config = dict(
    d_model=768,
    d_expert=944,
    balance_bias=True,
    lr_router=0.000653,
    vocab_size=8192,
    seq_len=1024,
    train_tokens=370100000,
    dataset='wikipedia_en',
)
Below are experts of layer 5 (counted from 0) of a mixture-of-experts language model. Rows are named router (the router's row for the expert) and show model dimensions 256-383. Each number is 200 + 40 x the weight over its row's rms, rounded and kept within 0 to 999.
After each expert's rows: "raises" lists some tokens whose logits its average output raises strongly, later layers aside. This comes from a sample of Wikipedia text that the model never trained on.

# expert 2
router,174,302,179,219,203,223,166,221,253,199,209,164,201,257,196,189,212,222,234,194,296,142,218,187,268,243,204,232,107,144,240,143,231,205,256,277,215,232,261,199,157,184,231,185,225,194,101,227,211,189,279,226,159,259,174,232,198,163,169,204,197,155,259,194,225,244,198,140,260,173,275,194,227,150,179,175,176,208,164,167,204,193,125,179,153,177,232,174,214,168,214,187,165,257,249,235,190,252,238,221,153,194,280,205,218,166,265,204,203,187,242,200,185,141,210,234,221,206,227,211,196,147,222,166,203,180,252,128
raises: " ", " and", " (", "s", ",", "."

# expert 1
router,198,111,263,164,231,190,215,227,272,183,230,158,182,244,177,172,203,208,224,210,280,179,195,123,149,211,219,123,161,174,202,189,169,251,197,245,285,265,227,173,156,156,248,235,297,199,207,150,183,197,198,237,181,199,182,207,205,217,156,197,189,254,223,182,222,155,167,147,147,187,240,259,138,152,178,209,217,241,178,214,213,151,138,155,210,221,257,201,196,188,201,141,184,243,187,286,177,258,172,206,188,186,141,211,217,206,244,247,199,237,132,193,198,201,179,61,223,177,206,160,215,157,316,211,176,209,236,158
raises: " ", "s", " and", ",", ".", " in"

# expert 5
router,160,185,252,192,226,183,172,249,208,160,171,153,195,248,215,200,181,157,232,214,217,274,171,189,268,236,200,268,249,145,201,205,235,220,248,259,176,219,242,113,183,243,247,215,235,164,173,170,185,157,256,231,194,200,187,149,195,209,166,331,133,222,135,227,141,154,162,133,249,152,253,240,242,226,287,205,224,186,206,96,254,165,225,177,282,203,202,194,148,130,211,192,192,234,201,173,160,254,157,204,147,224,188,265,206,228,219,182,187,252,199,188,317,182,147,206,196,256,171,195,200,184,175,209,186,176,205,245
raises: " ", ",", " and", " in", ".", " of"

# expert 0
router,112,135,298,171,187,210,260,201,253,173,181,186,222,262,228,191,159,133,209,226,195,225,201,161,193,220,186,252,128,185,237,236,219,221,150,228,254,235,186,156,130,196,207,159,148,154,199,246,260,198,188,244,210,196,209,186,253,210,187,195,185,166,223,221,190,142,179,177,96,155,184,210,145,220,214,232,276,198,188,207,239,218,240,145,222,199,317,170,192,167,202,119,183,263,182,195,138,231,214,187,199,252,179,217,222,208,176,252,171,173,217,182,287,244,200,148,214,267,183,173,126,204,272,167,243,216,219,140
raises: "1", "2", "5", "8", "4", "6"

# expert 6
router,181,163,178,89,244,175,168,276,300,175,319,189,236,247,207,240,185,160,208,239,233,284,189,165,266,231,182,216,109,201,182,235,186,193,211,222,250,187,203,226,159,213,260,238,153,196,269,138,217,232,148,258,175,266,195,200,207,183,186,224,189,205,145,192,192,249,161,185,96,196,220,196,237,258,184,227,268,187,190,160,205,140,185,194,105,162,252,188,161,221,211,171,186,227,215,248,207,178,256,236,196,245,216,130,217,229,234,226,219,221,179,215,238,117,164,132,200,199,223,116,160,184,222,196,194,187,227,206
raises: ".", " in", " and", ",", " of", " "

# expert 7
router,236,212,265,184,207,225,204,202,187,187,231,264,210,237,144,166,264,167,195,221,207,230,181,191,257,175,246,253,224,172,251,182,194,144,213,197,215,212,184,230,131,277,233,245,191,179,242,171,193,149,148,209,159,230,141,151,171,209,166,162,166,184,173,176,195,212,204,122,190,236,188,233,244,178,195,143,151,206,133,118,225,157,221,121,263,239,246,261,177,108,207,163,161,272,224,255,199,294,206,190,205,230,236,238,254,222,273,219,200,198,209,272,264,209,174,181,187,241,241,134,200,237,278,165,236,173,160,173
raises: " ", " the", " a", " an", "\n", " in"

# expert 3
router,245,258,260,118,209,273,194,290,243,193,241,213,155,245,222,189,175,223,231,245,181,221,201,219,230,201,207,188,221,185,220,175,211,183,216,242,231,253,236,199,157,160,240,143,88,166,352,221,187,232,256,264,143,277,174,225,211,211,127,154,143,243,190,208,257,160,194,159,148,174,206,230,165,216,165,213,188,235,175,142,176,153,213,136,251,188,199,254,233,144,228,199,207,264,180,161,170,294,271,190,204,219,167,242,221,207,207,205,102,215,155,153,216,227,170,145,233,201,194,129,210,254,194,226,192,191,134,210
raises: " ", " and", ",", " in", "-", "."

# expert 4
router,165,151,150,160,214,139,199,263,264,160,212,240,200,233,175,243,233,196,175,216,166,247,214,159,141,262,189,204,158,181,188,243,215,192,243,218,191,232,241,252,129,224,282,185,246,243,244,191,158,216,202,196,177,226,192,197,213,289,202,242,113,185,220,194,205,182,185,148,228,219,238,209,123,118,213,194,217,168,176,187,258,221,287,177,84,161,274,166,177,166,134,206,183,269,216,215,169,202,183,224,147,272,179,212,260,207,230,196,186,202,200,200,234,157,147,105,183,169,163,198,243,259,299,204,189,201,221,243
raises: "\n", "-", "=", " ", "."